python train.py --experts_per_token=1 --d_expert=544 --router_score="softmax" --normalize_top_k=false --balance_loss=0.000159 --balance_bias=true --router_logit_norm=2.0 --norm_eps=1e-05 --max_steps=4944 --dataset="wikipedia_en"
Below are experts of layer 5 (counted from 0) of a mixture-of-experts language model. Rows are named router (the router's row for the expert), up (a neuron's input weights, with its number), down (a neuron's output weights, with its number) and show model dimensions 0-127. Each number is 128 + 24 x the weight over its row's rms, rounded and kept within 0 to 255.
Before each expert's rows: a language model's description of what the expert responds to; "comes after" lists some tokens at least twice as common just before its tokens as in all text. This comes from a sample of Wikipedia text that the model never trained on. Tokens count by the router's weight.

# expert 9
It responds to: Short word-initial pieces after an opening quote or parenthesis, like A, An, de, un, en, and foreign-language particles.
comes after: " (", " \"", " ", ".", "-", "/"
router [130 117 161 135 116 137 115  96 159  83  83 179 107 129  94 123 131 139 119  97 121 127 139 129 109 121 121 170 114 127 133 109 169  95 171 169 154  90 140 130 131 104 118 112 140 158  83 143 124 136 153 137  93 111 125  85 129 142 115 134 195 118 119 120 122 142 134 123 159 116  86 110 139  95 101 126 148 150 145 163 151 146 103 122  89 158  92  79 115 135 116 151 165 134 136 110 120  84 124 142 101 115 141 120  99 133 172 144 147 147 130 115 159 154  81 126 118 116 126 101 128 128 113 119 103 166  98 112]
up0 [148 139 119 123 150 102 119 113 122 126 104 145 114 140 119  98  86 131  72 129 144  93 131 111 163 157 112  82  89 125 122 144 121 113 137  95 142 127 120 128 161 108 116 109  51 135 107 138 142 137 141 137 146 158 102  50 138 123 115 131 146 120 139 152 141 161 135 111 139  89 163 129 102 154 122 112 128 133 153 160 119 147 120  91  99 175 123 112 137 106 101 123 142 158 134  72 126 147 104 105 142  98 133 140 135 115 135 119 140 100 159 132 111  90 107 130 119 121 137 156 136 145  95 118 149  96  86 118]
down0 [ 98 121 127  87  90 147 133 139 129 127 139 126 112 163 147 120 133 124 154 111 151 136  96 157 135 135 109 146 140 176 163 127 108  92 158 151 137 154 115 119 143 130 139 149  62 139 128 141 111 112 109  86 124 113 156  93 107 110 157 161 122 124 116 130 134 109 158 136  77 107 171 116 125  98 121 118 150 129 141  51  96  96 132 120 151  78 113 154 156 156 134  99 113  99 135 143 124  81 118 121 112 124 127 101 112 166 112 110 164 161 157  87 176 128 132 123 147 153 139 122 125 116 135 126 146 161 117 115]

# expert 11
It responds to: First syllable pieces of rare words and names, often capitalized, like Mo, Bo, Par, Al, Dub(rovnik), bru(ises).
comes after: " the", "-", " \"", ":", " de", " by"
router [137 102 133 108 114 124 131 159 139 150 171 164 107 123 130 132 124 135  99  97 157 117 109 139 138 153 155 140 174 119 121 107  59 132 105 129 162 137  89 145 123 146 108 106 130 121 112 131 105 107  85 135 161  95 124 107 120 115 126 127 179 105  94 176 164 112 100  97 152 128 145  79 170 120 102  99 107 147 147 115 133 163 121 124 154 109 123 154 113 139 113 153 166 124  91 122 150 121 111 142 122 108 121 133 127 147 127 176 140 136 116  98 137 117 131 141  84 140 116 122 152 132 113 101 116 176 133 151]
up0 [143 120 168 122 136 133 162 116 175  75 125 118 108 155 102 104  66 121 137 101 126 147 124 115  78  87 100 150  90 129 100 137 141 100 108 132 123 124  82  88 132 107 160 100 138 156  91 135 172 140 127 145 111 127 102  81 115 124 130 136 131 154 154 121  88 147 131  86 159 127 138 147 105 134 146 144 118 118  93 176 118 115 134 164 156 117 174 167 117 106  77 127 132 125 145 147 108 137 136 113 162 104 122  59 126 129 140 134  95 123 112 160 156 143 115  87 115 142 122 160 105 135 111 112 116 142 138 166]
down0 [163 143 144 142 131 123 160 137 114  96 125 101 117 107 152 139  65 112 136 167 129 124 186 134 144 157 136 142 123 123 135 155 105 156 178 132 126 105 157 143 119 146 143 100 125 161 157 140 146 129 114 116 114 104 117 159 104 170 146 126 146 114 136  85 145 124 138 124 137 115 169 121 128 121 117  96 135  60 152  67 138 130 161 166 151 126 155 151 102 173 103 113 128 149 174 109 104 135 158 164 117 124 140 174 115 197 100 126 100  90 129 150 152 125 113 132 121 164 100 158 128 127 125 160 130 104 143 110]

# expert 3
It responds to: Copular and auxiliary verbs and articles early in a defining sentence, e.g. is, was, a, an, the, especially "X is a town".
comes after: " is", " as", " It", " was", ",", " has"
router [106 173 145 113  85 132  95  91 101 120  94 179 136 109 125 102  71 150 152 124 123 145 116  85 137 128 115 110 106 167  96 107 173  92 119 149 159  73 138  98 141 129 138 123 111 129 121 143 205 155 167  77 130  95 135 134 171 189 105  80 131 148 155 150 111 118 139 125 117 101 113 154  73 136 139 176 125 137 131 147 133 110 140 117 117 147 159  94 130 128 134 136 123 135 122 124 118 131 126 123 134 143 117 122 132 125 135 109 111 128 145 121 136 107  74 106 117 133 133 111 137 114 172 157 167 110  98 115]
up0 [ 85 118 133 155 154 148 113 124  98 152 117 132  88  96 109 121 138 106  93 153 134  90 125  64 145 116 126 144 136 124 149 120 102 108  96 129  73 121 106  97 110 119 126 140 182 131 119 134 106 109 141 105  89 130 162 124 147 172 106 133 128  95  78  87 109 159 139 140 122 104 125 148 114 111  68 141 142 122 115 136 135 110 114 174 147 174 120 122  79 139 170 107  99 186 166 103 136 128 124 117 100 128 115 158 130  84 115 166 124 136  71 133 173 114 139  84 136 137 113 122  94 121  79 128 120 117 162 109]
down0 [120 137 122 166 121 141 172 123 164 126  97 151  95 161 165 120 107 128 134 131 161 118 140 169 117 117 106 110 136 157 141 144 122 111 149 176 116 148 102 142 146 109 139 109  93 126 110 176 125 111 104 109 112 115 155 113 106 143 107 106 132 109 167 131 128 115 139 112 132 131 103 100 102 148 152  99 164 122 125 155 110 174 144 136 101 119 118 123 178 135 130 128 139  97 128 117 114 120 119 133 169 123 143 148 141 131 111 116 114 128 170  97 121 173 141 151 171 135 177 138 106 182 182 140 162 135 113 158]